From a checkpoint of a small mixture-of-experts model trained on Wikipedia: 256 experts in each of 8 layers.
Below are experts of layer 5 (counted from 0) of a mixture-of-experts language model. Rows are named router (the router's row for the expert), up (a neuron's input weights, with its number), down (a neuron's output weights, with its number) and show model dimensions 0-95. Each number is 128 + 32 x the weight over its row's rms, rounded and kept within 0 to 255.
After each expert's rows: a language model's description of what the expert responds to; "comes before" lists some tokens at least twice as common just after its tokens as in all text. This comes from a sample of Wikipedia text that the model never trained on. Tokens count by the router's weight.

# expert 38
router [165  96  94  88 110  89 133  98 127 102 107 114 132  58 138  92 132 187 145  82  78 174 172 165  92  98 119 101 118 156 135 124 169 169 133 120 100 155  98 162 111 114 116  76 154  96 160 165 103 134 105 155 146 155 200 125 102 155  88  87 103 142 153  95 105 119  86 174 110 114  69 122 143 120 163 132 105 170 102 109 138 159  40  74  89 151 115 129 129 135  91 146  84 130  64 123]
up4 [134  81 155 190 113 113 114 129 101 173 108 182 139 135 189 148 145  84 168 123  97 124 122 152 124 144 116 120 167 118 152 195 148 146  43 129 131 140 109 130  95 143  86  94 169  87  98 111 105 116 140 204 156 223 169 102 123 129 144 117 142 130  97 153  82 124 122 161 124 145 133 120 149 122 196 133 163 201 162  85 161 170 140 132 123  85 125 170 111 123 141  69 118 118 143 144]
down4 [135 129  94 160 216 114 153 125 106 139 155 117 147 119 108 156 149 150 105 109 124  90  89 132 146  68 113 144  77 131 133  83  58 153 117  95 103 140  94 110 167 107 130 112 125 211 127 134 101 145 169 145  77  96 154  70 122 169 124 138 115 144 148 103 135 151 148  49 120 103 162 188 106 135 117 128 128 148 122  54 127 139 182  71 134 172 156  54  97 111 124 154 167 114 147  99]
up5 [105 129 158 167  88 104  99 157  55 142 135 177 138 153 158 104 132 168 136 135  85 184 105 138 147 113  94  85 115 148  77 179 172  84 157 153 145 121  60 164 135 204 123 132 130 132 103 108 148 127 114  93 187 153  63 138 126 128 141 105 138 150 195 157 152 180  98 170  91 163 131 108 107 162 116 104 108 175 112 122 142 157 132 121  84 123 179 184 143 128 160 103  63 137 119 119]
down5 [ 91 172 175 141 139 124 134 117 133 184 160 172  97  82 127 102 136  65  67  94 102 153 144 146  94 125 137 126 137 164 170 206 129 130 152 116 136 164  90 139 160  88 152 136 193 103 178 157 155 140 166 125 138 106 144 143 114 123  47 132  94 138 119 122 178 143 129 102 153 128 101 122 132  64 117  76 124 112 104  58 120  94 130  94 155  65 130 155  96 147 143 149 165 133  98 196]
up6 [136  80 147 169 167 102 154 110 119 171 116 170 131 133 106 125 131 160 147  93 129 137  71 128 130 102 166 172 120 146  90 165 127 154  76 154 112 128  94 196 134 122  99 120 162 107 131 134 115  78 153  83 157 172 155 126  84 109 158 103  85 134  68 162 165 100  45 151 172 113 131 129 165 132 188 196 125  92 161 109  95 155 173  84  98 129 147 109 116  97  98  95 181 128  86 173]
down6 [128  52 128 133 151  85 142 155 142  93  65 119 143 116 186 123 135 105  85 139 143 150 122 138 101 185 171 131 151 113 139 136  95 163 165  82 110 125 134 145 145  95 144 156  94  85 136  86 113 135 124 152 137 144 158 169  93 201 149 144 194 187  77 153 151 105 112 106 100 213 154 127  55  91 124 143 140 140 154 138 143  97 175 158 117 171 127 132 109  91 192 153 159 101 159 117]
Description: Spaces, digits and decimal points inside numeric table cells and coordinates, like 39°45′46″N 81°, −2.5, vote percentages.
comes before: "0", " |", "1", "%", "2", "3"

# expert 60
router [107 175 104 113 134  58  89 136 118 110 163 120 144 125  86 156 119 128 166 160 103 145 152 119  92 198 104 132 190 133 111 115  98 186 104  98 151 172 158  95 127  87 125 144 107 121 179 161  70 186  80 159 129 135 110  89 135 168 111  84 144 138  73 117 152 162 131 110  96  88 100 102 177  59 107 115 131 134 122 108 156 137 122  63 115 196 100 147 155 187 135  92 157 112 122 156]
up4 [102 139 185 138 123 139 116 160 147 159 193 136  90 106  64 165  94 161 153 144 169  98 154 122 104 170  83 163 151 111 121 134 129 120 177 121 103 141 153 107  95 130 169  67 168 148 116  99 110 113 166 147 126 128  85  85 107 132 121 131 153 180 137 172 148 201 201 145 153 124 102 110  97  95 155 147 140 130 135 154  73 196 152  76 128  56 168 140  90 165 132  92 168 119 117 113]
down4 [110 114  64 114 136 107 163 143 162  98  77  61 148 177  98 144 129  56  91 125 130 135 165 137 146  84 132 105 166 136 128 186 160 139 123 159 131 141 182  85  94 109 119 147  92 128 197 103 138 107 156 130 105 137  74 120  71 179 117 141  96  62 167 114 110 146 177 162 106 150 144 120 170 122  87 114 126  64 163 134 130 149 152 162 198 168 146 100  97 137 150 146 128 121 113 176]
up5 [ 97 132 168  86 168 122 108 138 110 112  79 152 146 146 180 153 153 103 106 151  60 119 126 127 193 105 126  96  47 157 163 152  96 172 116 122 175  93 133 125 151 121  87 165 171  92 182 121 119 133 137 178 131 166 160 172 155 158 101 116  71 155 163 121 121  77  78  89 179  97 122 106 137 129 149 142  99  96  79  90 127 116 149 151 110 108 130 177 156 189 146 154 121  97 122  73]
down5 [122 131 151 162  76 163 108 163  88 148 143 125 179 118  64 124 132 128 163 139 132 148 113  66 154 158 169 117 178  85 182 168 128 121 146 136 186 113 152 121 100 128  80  64 149 134 155 160  99 134 114  79  95 130  97  67 128 114 119 144 104 134 147 136 125 109 149 149 128 157 151 124 116 138 180 155  90 153 112 195 136 109  97 112 147 141  55 138  75 199 197 102 143 166 183 104]
up6 [121 132 168 113 145 174 107 128 123 143 145 118 105 131 113 120 107 130 134 142  68 148 128 134  71 188  90 219 150 123 154 117 103 155 146 132 138  99 103 133  93 170 132  79  72 164 100 129 100 164 112 117 142 181 119 131 227 126 140 150 177 120 150 122  72 110 141 121 127 156 188 129 103  85 188 163 108  87 191 156 128  41 121 129 131 145 116  98 120 179 154 143 124 152  99 108]
down6 [149 124 141  78 136  52 120 122  89  90 157  82 157  82 149 108 122 141 162 143 138 125 102 139 116 125 133 120  78 121  62 131 141  99 118 129 121  57 140 116 118  72  94 138 185 102  89 122 147 114 146 186 167 115 208 130 113 111 112  90 117  99 102 201 148 182 117  92 175 104  83 116 101 168 122 125 148 164  85  97 150 130  80 112 104 110 180 123  95 164  92 116 122 138 159  69]
Description: Pipes starting tables or header rows right after a heading, such as Party, Candidate, Votes, Year, Title, plus "See", "However".
comes before: " ", " %", " L", " Votes", " Team", " No"

# expert 49
router [110 141 143 103  87 189 121 137 123 162  74 105 223 125 124  71 171  90 147 112 139 128 101 165 149 101 156 193  82  75 194 184 143 185 119  66  71 173 136 129 103  91 160 157 117 152 121 134 146 111  91 135 104 108 135  98 115 147  98  88 154  99 155 166 197 178 137  72 138 125 130 150 135 167 116 139 145  94  92 134 124 160 108 138 138 141 115 132 110 145  98 154 130 121 117  86]
up0 [ 76 179 134 162 123 162 152 126 137 202 123 206 151 169 178 117 152  92 109 154 152 202  99 138  87 115 137 189  30 108 144 129 140 138 147 105 107  85 198 162  89 111 115  90 131 136  65 153 130 176  81 134  86 174 109 136 148 122 124 141 135 110 135  93 146 146 109 143 172 125 165 175 100 159 139 136 154 112  99 149  92 149 135 129  92 108 108 122 105 156 157 110 147 111 118  98]
down0 [133 162  94 120 100 133 104 116 118  88 154  38 134 106 140 134 135 109 162  79 134 132 105 169 105 149 111  85 138 118 118 149 160 127 117 135 134 132 144  98  91 119 138 140 158 137 118  60 187  89 177 195 116 154 150  99  98 117 115  79  88 163 126 121 144 122  75  77 184  90 131 114 122 145 145  92 166 130 151  91  35 124 100 103 123 158 168 145 177  90  69 128  94 150  56 137]
up1 [113 124 179 156 135  99  86  51 120  95 103 198 192 169 172 129 183 134 126 139 150 146  77 135 127 120 137 212 111  80 116 131 163 154 153 147 111 112 143  97  75 133 144 124 163 151 125  84  95 119 138 115 111 135 154 102 108  77 112 159 109  76 134 105 222 159 136 172 147 137 148  94 165 131 142 128 118 140 108 114 142 127 174 122 172 100  97 134 150 124 100 122 206 102 129  80]
down1 [160 131 157  94 119 120  98 138 156 127 118 111 110 159  63 136 136 143 126 125 114 139 142 157  81 151 123 184 170  87 127 142  66 154 136 117 118 120 163  99 155  88 106 100 180 116  95 133 105 153 148 106  93  64 120 126 104  95  95 142  96 103 134  91 109 108 178  52 215  86 139 119 136 106 101  90 121 156 129 109 149 146  69  86 126 106  82 161  99 142 199 136 130 134  31 110]
up2 [133 105 130 136 105 163  95 158 124 122 174 171 173  92 109 143 183 127 188  95 224 137 203 164  89  97 123 139 144 124 101 124 176 143 100 196 136 137 148 111  96 118 103 132 114 146 122 104 121  76 115 161 130 188 100 127 130 121 101 181 161 123 153 136 109 120 148 107  94  59 195 138 151 185 193 152  98 135 145 175 109 123  84 153 132 165  89 128 108 140 116 145 149  95 108 104]
down2 [135 133  74  81 168 120 109 146 112 172 115 152 124 157  69  84  90 177 120 146 152 145 106  55 179 148 125 147 132 163 137 107 125 172  42 164 123 142 122  80 132 147 127 171  85 103 123 102 121 124 125  97  82 188  78 113 118 111  90 150 138 176 132 161 147 179 141 139  92 105 149 188 144 123 168 127 123  69 154 132 111 109  81  91 107 136 160 116  64 159 108 156 153  98 115 175]
Description: Final nouns of organization and publication names, often in citations and tables: University, Museum, Committee, Press, Theatre.
comes before: ",", "\n", " (", " |", " of", "."

# expert 15
router [134 128 130 112 102 102  87 138  96 115 130 118 107 142 103  77 142 118 132  67  87 150 108 160  61 115 167  96 124 152 137 112 148 120 185 108 135 138 178 123 118  72 142 153 149 106 181 112 108 188 159 101 110 129 208  69 139 124  60 127  99 136  82 112 153 109 125 130 196 220 146 122  72 101 105 156 141 136 125  98  90 173 131 124 142 139 174 129 153 169  87 136 121 141 156 187]
up5 [110 126 182 158 115 138  89 184  97 100 118 179 141 161 126 136  66  69 113  96 107 109 111 168  95 132 168 133 132 151 135 155 147  93 145 120 157 137 137 148 131  72 131 126 170 162 151  69 151 120  98 171 121 176 137  71 112  75 137 161 104 162  74  61  95 143 154 131 171 133 146 189  64 161 138 182 136 120 118 109  64  93  85 155 138 122 118 136 152 164 155 148  90 107 135 176]
down5 [ 86 154 143 100 121 128 122 109 145 129 104  72 137 147 182 134  92 134 120 143 107 104  95 119 148 197 160 182 112  67 177 117 130 145 108 150 160  91 139 157 190 125 134 173 129  82 121 126 123  94 107 154 140  61 115 127  81 191 190 166 117 152 140 144 151 160 116 137 118  46 158 140 100 122 142 129 123 180 145 131  91  60 121  94 100 192 123 105  80  74 124 113 107 141 145  76]
up6 [134  61 111 143 140 108 103 146 108 131 135 168 121 170 114  87 134 150 117  96 139 153 144 134 128  86 193 152 106 129 158 165  84 146 190 113 100  99  97 148 108 137 100 110 107 123 141  95 152 155 175 127 190 147 201  98  87  81  81 103 105 150 175 123 139  46 157  68 164 176 112 195  95 142 151 111  93 136 156 125  82 189 153 183 111 109 125 122 137 134 108 141  90 122 163 130]
down6 [109 147 121 123 115  98 166 179 148 148 124 143 102 112 100 104 154 114 146  97 117 155 166 109  77 152 104 139 165 127 124 105  96 177 193 137 113  97 118 147 147 104 106 124 173 145 155 129 101 113 144  93 182 123 249 159 131 151  83 136 129 155 107 159 140 118 147 166  69 124 103  71 126 139  81 138 122 118 109  93 176 142 144  88 120  26 158 142 196 151  89 108 141 160 134 158]
up7 [163 115  77 137 131 139 148 119 116 128 114 152 147 150 150 115  38  96  87  86  97 134  88 122 105 107  94 125 122 182 122 136 103  75 123 141 130 133 141 165 144 113 129 142  94 112 143 118 107 139 124 168 181 145  66 152 158 110  96 150 133 155 124  59 139 100 194  83 139 176 188 132  89 121 138 141 155 108  98  83 100  48  67 167 189  72 100 130 126 116 121  87 104 174 151 157]
down7 [170 142  54 126 131 142 126 133 154 112 114  97 213  99  88 122 111 156  68 127 176 113 145 152 121 160 137  94 117 151 108 103 171  64 171 129 113 122  70 127 104 130  82 161 135 105 105 128  90 106 100 166  51 148  90 157  93 182 183 152 116 161 126 125 167 174 130 111 116 101 130 213 130  80 175 119 115 128 129 125 128 158 120 120 139 130 104 125 121 182 188 102  98  95 141 107]
Description: Plural nouns and pronouns naming groups of people or things as sentence subjects, such as they, students, members, players, teams, neurons.
comes before: " were", " are", ",", " of", " and", " was"

# expert 30
router [149 148 111 171 122 119  88 103 152 129 130  86 162 160 136  61 133 149 146 126 122 154 140 135  83 131  78  87 183  83 111 135 143 129 114 121 126 169 127 111 184  85 174 118  75 181 126 213  88 154  68 102 142 167 154 119 153  87 146 101 132 139 122 141 169 176  95 166 101 113 144  90 152  56  74 183  97 144  93 142 122  84 121 101 117 150 168 103  97 151 116 109 117 112 147 187]
up4 [193 127  90 146 122 124 178 151 126 109 102 146 105  88 149  99 112 137  50 113 158 122 154  87  83  75 126 155  53  77 158 134 129 124 179 100 144 156 136 170 157 130  96  73 113 154  99 134  82  96 138 106 160 144  86 101 143  40 115 156  74 149 167 130 146 179  99 146 116 177 109 131  98 130 165 132 153  84  98 171 134  99 119 130 158  96 116 117 138 178 152 112 142 126 110 189]
down4 [110 135 113 118  75 142 116 127 147 132 124 133  92  94 120 188 163  72 118 156 187 104 179 123 156 144 159 102 105 179 136 115 143 109  94 128 147 172 151  94 123  74 103  99  85 118 108 113 120  92 201 192 112 141 140 106  49 113 133  69  87 124 136 133 119 154  89 166 105 178 140 168  79 141  77  85 137 118 115 137  68 151 112 145 163 148  76 168 189 143 153 133 133 151 150  88]
up5 [143 156  93 182 173 148 128 120 121 141 133 174  53 102 136 154 174 169 125 119 139 123 137 124  89 115 132 162 120  89 106 157  56 155 100 118 114 140 159 183 154 138 154  65 122 159  93 143  66 101 113 139  78 130 166 141 117  56 196  96 168 140 137 119 119 122 125 128 152 151 135 149 159 193 126 151 130 127 168 184 200 104 147 104  85 118  79 172 107  90  91 138 169 141 130 131]
down5 [162 115 115 106 143 136 133 123 131 150 138  44 108 111 137 100 143 108 139 135 112  51 151 118 112 171  93  97 113 148  87  63 147 132 131 147 159  93 157 112 145 153 149 162 198 100 158 159 106 143 155  68 125 144 159  85 144 103 100 164  95 139 153 168 111 158 135 137  99 166 122 142 138 137  95  43  85 165  70 173 164 184 175 131 143 110 200 148 140 181 111 161 133 115  91 107]
up6 [219 180 119 149  67  99 144 145 150 161 107 106 104 161  78 124 108 124 133 145 147  89 117 107 100 102  78 147 152 102 125 162 119  88 177 163 127 124 176  88  52 138 137  95 141 159 107 168 124 189 155  96 131 199 148 153 130 145 141 121 147 153 104 119 127 162 165  75 204 145 152 121 142 142 119 145 118 126 151 114  39 128 131  96 140  60 142  73 128 140 128 119 156 122 116 115]
down6 [113 132  80  87 124 153 130  99 123 111 170  53 225 125 140 123 137 113 157 180  93 165  88 100  94 154  90 128 132 140 159 149 130 164  82  85 158 166 123 158 160  57 143  92 116 138 140 207 144 124 133 132 106 126 147 173 139 119 110 168 146  96 115 127 125 116 127 180 165 186 166  41 115 138 109 131 140 129  97 115 133 139  97 169 132 111 127  56  95 117  76 130  94 125 114 123]
Description: Pipe, semicolon and slash separators between numeric cells in sports statistics and results tables, such as apps and goals rows; also "aged", "born".
comes before: " ", " —", " Total", " —;", " MF", " A"

# expert 47
router [137 147 127  66 120  85  97 105 161  95 151  86 115 111 158  86  91  91 121 114 100 106 120 116  88 115 117 125 200  96 111  95 156 162 136 129 137 148 187 123 133  76 151 111 169  81 142 106 110 141 137 168  90  74  99 131 185 144 121  82  98 110  77 171 150 161  59 155  94 107 133 115 108 115 100 132 127 135  88 117 125 100 137  87 131 163  94 146 178 164  46 164  99 163  63  95]
up4 [175 169 126 102 127 147 135  95 123  59 188 156 131 118 172 131 139  87  71 102 112  67 142 138  99 114 169 104 152 141 104 116 163 131 109 200  95  75 184 120 120 119 151 113 161  92 136 155 123 134 128 130 104 159  99 136 161  83 154 108  71 122  98 146 151 132  79 157 162 160 134 198  83 144 106 149 149 132 147 173 137 142 195 154 143 107  95 206 158 155 116 135  99 172  84  99]
down4 [124 136  98 182 131 137 142 131 114  83 129 107 143 150 193 127  99 121 126 207 130 117 162 143 124 114 119 141 111 114 140 111 106  90 179 176 120 118 138 123 151 163 104 129 116  92 177 128  81 156 118  77 146 196 115 108 158  54 115  91 159 117 138 144  93 118 190 146  44 128 132 154  63 133  92 159 167  62 113 127 111 147 159 177 125  89 162 132 152 151 173 122 201 106 126 165]
up5 [ 79  75 149  96  99 137 122 136 143 159 168 151 119  87 159 144 166 120 107 131 184  96  66  64 177 111 127 190 112 150 116 155 178 141 136 130  97  95 192 143 186 137 160  58 186  99 133 109 123 138 146 154 143 143  87 152 162 157 116 119  70 115 147 111 143 137 102 178 159 107 110  96 124 166 149 107 203 136 142 158  95 154 116 152 156 106 103  99 154 135 107 166  78  83 104 106]
down5 [120 112 174 107 190 103 140 167 127  91 135 137 135  97 164 135 130 154  99 141 105 104 121 173  65  94 109 107  75 194 117 117 144 153 103 150  90 156 147  93 116 108 137 140  93  98 103 196 109 190 150 141 157 131 107 148 126 172 150 101 138 196 158 143 104 137 115 141 149 117  91 201 134 203 158 151 146 126  86 179  78 119 112 169  90 173 154 114 185 106 184 113 103 136 135 161]
up6 [155 166 186  79  95  85 117 126 167 143 172 153 118 124 134 121 122 109  77  50 146  97  91 127  47  95 118 143 166 153 123  95 130 138  88 136 148 136 137  98  63 155 138 168 178 137 101  89 166 158 172 161 116 111 102 137 166  78 128 152 129 153 109 128 132 160 120 104 162 116 152 138 138 105 103 138 105 143 149 126 136 125  84 158 185 136 152  93  70  86  37 150  73 156 117  93]
down6 [ 94 108 182 130 128 119 135 126 145  82 155  57 128 176  81 118 198 145 117 122 113 103  91 162 123 103  87 103 145 137 120 165 112 129 138 122 122 167 148  73 147 105 129  41 168  87 160  93 137 140 140 119  53 121 159 120 124 157 102 113 176 145 125 119 128 129 161 144 238 125 165  74 136  66 162  75 143  93  94 119 152 156 145 106 103 144  77 109 122 151 114 109 152 121 143 105]
Description: Closing parentheses, quotes and percent signs after song titles or numbers, plus single digits in sports and climate table cells.
comes before: " |", " ", "%", " |\n", " (", "|"

# expert 11
router [150 136 103  85 106 159  68 104 127 110 106  84 119 131 135 134 132 151 154 162 129 199 169 136  83 101  95  93 157 106  93 122 140 167 136 136 196 206 135 133 139  94 114 121 108 102 172 197  71 147 145 143 112 163 142  79 118 154 111 139 118 140 118 156  71  81  51 124 136 113  98 106  99 124  95 109 161 128 102 124 131  71 132  88 108 164 147 113 150 174  44  94 113  96 109 103]
up4 [151 167  97 143 162 147 141 126 187 124 107 154 133 185  85 136 132 170 153 143 141 164 176 130 104  75 130 179  99  68 128 159 190 128 182 168 145 109 137  92 124  75 144  78 145 147 111 137 101 141 149 162 140 146 105  52 150 106 153 121  70 186  82 145 148 163 110 123 163 163 111 115 119 135 106 125 107 146 144 170 115 154 133 108 148 120 142 163  90 110  58 100 187 183  97  84]
down4 [126 105 167 107 122 181 107  77 158 122  90  92 126 136 100 128 128 127 140 104 121 146 120  37 103 140 120 115 171 128  82 165 140 129 160 144 161  95 181 108 152  78 111 123  96 111 148 128 134 134  96 128 106 157 144 150 132  92 132 120 126  95  46 126 145  98 173  99  84  87 130 112 101  26 137  87 104 188 115 167 123 167 105  63  93 182 119 158 127 159  82 171 134 168 149 111]
up5 [ 85 125 161 117 105  91 146 132 164 153 126 146 129  86  92 147 104 146  67 109 135  82  70 152 105 152 105 128 155 147 140 168 127 156  65 137  97 167 163  98  83 133 120 138 148  79 172 152 103 155 124 151 131 170  88 185 125  66  97  97 134 139  69 110 141 127  92 132 130 136  95  51  99 168 104 124 153 108 130 136 131 161 118 153  56 118 113 117  68 101 178 147  59 125  93 187]
down5 [169 173 136 193 124  79 144  47 112 100 155 203 136 129 139  96  87 141 164 125 102  77 105 111 168  91 142  68 173 178  93 114  94 137 107 151 150 128 102 156  95 100 140 108 149 135 104 134  83 100 126 157 119 104 168 134 145 150 150 175 108 109 144 141 119 130  70 153 148 153 167 165 136  91 121 126 195 174 125 173 124 119 122 126 166 143  95 173 146 103  81  53 156  92 135 140]
up6 [104 164 177 158  60  58 123 118 108 135 146 174 132 140 184  97 165 102 110 105 145 159  97 151 169 126 172 121 127  91 172 134 132 142 115  86  79 155  63 159 115 129  88 112  75 110 153 157 153 108 100 137 165 100 108 162 124 164  90  94 108 127 103 105 178 111 168 133 107  78  74 133  93 108 118 128 141 158 129  94 134 189 113 202  97 132 131  80 109 120 113 134 194 188 132 119]
down6 [117 106 146  66 131 108 128 105 129 157 183 152 117 120 124 141  51  81 131 188 114 182 149  96 125 133 104 152 195  85 138 144 144 202 126 112 131 123 115  88 134 108 124 158  33 113 129 123 180 148 104 220 134 144 167 143 104 136 165 143 143 146 128 109 141 110 135 118  89 133 147  65 133 106 133 155 112 155 140 170 146 117 125 167 142 153 119 107 211  93  99  93 155 128 178 145]
Description: Pipe separators between table cells and the first words of compound place names in tables and lists, such as South, North, Los, San, New.
comes before: " ", " —", " \"", "|", "%", " States"

# expert 3
router [ 73 141 133 104 114 157  87 102 133 146  66 144 179  78 140 109 134  70 118 134  99 122 114 108 131 116 128 192 113 100 175  95 123 132 103 113 127 127 165  89 119  61 112 143 104 103 139  64 164 137 115 167  96 150 113 159  85 120  59 124 155  93 169 153 187 190 185 135 126 139 130 153 198 198 145 131 193 124 146 130 124 137 101 187 157  87 148 134 125 142 133 123 142 117  92 163]
up0 [154 110  56 177 138 161 128 141 159 132 160 145 127 176 110  88 149 150 143  86 160 174 112 163  87 122 145 138 192 116 135 161 176 134 119 112  92 139 148 146 103 160 127  59 111 169  76 145  81 158 131 139 123 149 116 108 109 140 191 104  76 100 148 123  90  91 115 101 180  92 114 200 119 145 137  91 101  97  89  86 135 144 137  63 116 166 118 113 141 166 173 110  65 155 127  79]
down0 [131 103 126 192 167 150 119 108 183  70 111  40 174 135 160 147 199 129  97  72 144 151 118 155 147 125 130 130 104  98 154 137 156 125 167 145 157 150 181 162 122  93 101 152 128  81  78  58 126 144  99 158  90 157 140 139  96 165 157  88 136 122 153 146 121  86  91  80 139 134 156 144 184 110  87 106 104 120 154 125 135 108 165 124 117 100 165 128 147 228 144 140 138 106 119 118]
up1 [165 101 133 135 159 103 158  85 160 132 147  89 100 152 134 132 126 247 164 121 137 109 113 152  50 138 155 102 158 115  71 179 149  73 135 159 157 157 120 159 141 124 193 104 149 186 107 111 166 105 116 109 146 101 143  81 157  77 159  74 127 132  99 106 137 111 121 123 109 120 138  78 103  57 112 119  86 117 122 122 134 168 173  58 105 131 147 159 133 160 146 131 149 117 158 134]
down1 [152 128 190  96 126 150 109  88 130 124 115 130 108 124 117 100  91 123 190 142 118  79  92 135  88  95 127  94 174  84 109  92 133 143 158 128  83 141 225 175 114 129 121  85 145 129 117 114 117 144 128  85 127 117 186 148 118 138 174 123 199  78 215 112 139 111 174 119 186 131 117 124 151 105 152 126 127 125 116 141  30 130 130 162  96 116 124 176 128 159 147  96 156 179 154 124]
up2 [169 128 159 110  91 191  69 155 104  95 155 132 153 152 148 132 123 126 103  97 119 140 113 118 115 120 141 116 136 130 136 136 157  94 110 138 130  77 167  98 136  57 114  81 143 145  96 158 116 199 120 134 100 122 120 108 146 115  78 144  95 179 137 198 139 202 199 166 199 167 147 123 142 164 124 106 132 152 144  64 108 145 124 165 162  70 164 172 164 164  78 137 165 152 132 136]
down2 [159 182 188 160 122 160  93 129 165 135  88 136 182 165 131 142 157 191 128 131 161 114 127 106 158 128 113 124 158  66 114 136 146 131 144  83 143 179  77  94 157 127 125 101 151 111 162 130 156 148 188 164 193 142  84 144 129  98 117 129 130  92 110 159 147 152 185  83 157 121 137  90 163 136 132 125 110 147 136 124 176 106  79  82 150 142  92 192 144 153  66 142 153 184 114  54]
Description: Final nouns or word pieces that complete names of organizations and places, such as University, Railway, Museum, Airport, Committee, Street.
comes before: ",", " (", "\n", " and", " in", "."

# expert 62
router [113 127 101 110 135  98  89  89 117  87 112  77  80  94 114 119 167 153 147  90  87 145 159 101 136 169  94 147 119  99 137 121  79 129 137  53 140 110 158  80  44  81 164 109 143 170  78  84 121 118 137 118 117  81 104 106 161 150 115  70 124 116  63 131 130  91  97 140 128 130 146  65 106 106 120 111 161 131  92  82 158  89 128 103  86 152 105  91 170 151  72 185 118 153 126  95]
up4 [139 163 121 139 115 166 127 133 148 133 152 140 126 122  82 100 144  91 191  48 156 128 137 147 125  91 120 134 163  50 117 167 145  50 164 109  90  34 128 143  96 114 108  59 165 125 130 150 150 131 138 107 106 140 118 121 176 194 168 129  99 132 103 146 180 143 124 147 179  74 155 131 139 129 159 111 127  90 113 103 146 104 138 111  88 123 148 190  93 154 138  87 127 173  92 165]
down4 [198 134 124 142 160 154 108  86 106 144 141  75 130 114 114 143 150 140 117 135 118 123 160 124 132 108 118  56  72 117 160 122 121 115 105  85 195 122  59 108 100 107 132 106 154 147 146 153 124  90 132  75 112 143 189 151 110 151 107 141 165  95 118 170 161 123  75 121  88  28 127 162 137 148 147  78 176 118 126 101 188 195 144  99 196 142 130 138 158 106 125 161 142 153  86 131]
up5 [126 127 135 128 184 201 127 158  99 150 153 177 122 174  61 144 141 132 128 128 202  52 135 155 155 193 147 106 168 139 120 115 103 148  91 149 122 109 151 157 129 189 108 157 103 160 190 104  90 136 107  86 161  70  81 156  87 104 164 117 119 105 156 112 115 108 171 111 157 162 125 108 127 140 131 107 180 109 176 127 127 143  94 134 114 125 155 130 166  88 108 161 134 141 194  74]
down5 [238 137  81 162 161 142 172 168 155 126 126 124  93  85 166 188 180 169 128 102 104 133 102 109 135  92  57 104 144 131 122 149 163 119 113 139  92  89 114 185  87 109 105 157 146 142 207 108 166 107 102  62  88 119 156  59 145 133 169 139 103  99 127 177 141 122 123 119 135 103 100 125 120 123 105 149 139 176 140 149 129 112 107 144 100 100 147 119 122 131 106 176  93  91  97  95]
up6 [ 93 100  84 183 110 124 159 147 112 129 207 123 106 148 160 148 140 110 123  80 136  80 124  85 108 102 110 153 105  68 150 139 162 123 189 156 135 113 150 152 119 118  86  96 101 123 134  93 119 159 114 153  82 151  60 152 133 187 137  88 129 177 168 152 134 160  69 185 173  67 130 162 124 152  86 146  77 152  92 128 101 129 138 122 120 109 173 122 186  88  83 107  99 154 156 101]
down6 [121  75 143 159  97 118 129 151 126 125 189  48 121 100  99 210 133 145 135 104  94 122 148 107 117 147 137 172 162 147 130 128  86 170 122 156  91 124 138 104  43 171 170  89 108 164 120 118 112 149  91  95 207 133  86  86 118 199 116 157 162 132 136 172 169 159 112 105 174 157 112 185 118  72 109 134 122 149 106 158 138 105 117 110  98 170 164 112 117 146 121 178 118 133 117 125]
Description: Final digits, dashes, units or words closing a table cell before a pipe in sports and election tables, like 2–0, —, kg.
comes before: " |", " |\n", "–", ";", " |\n\n", "."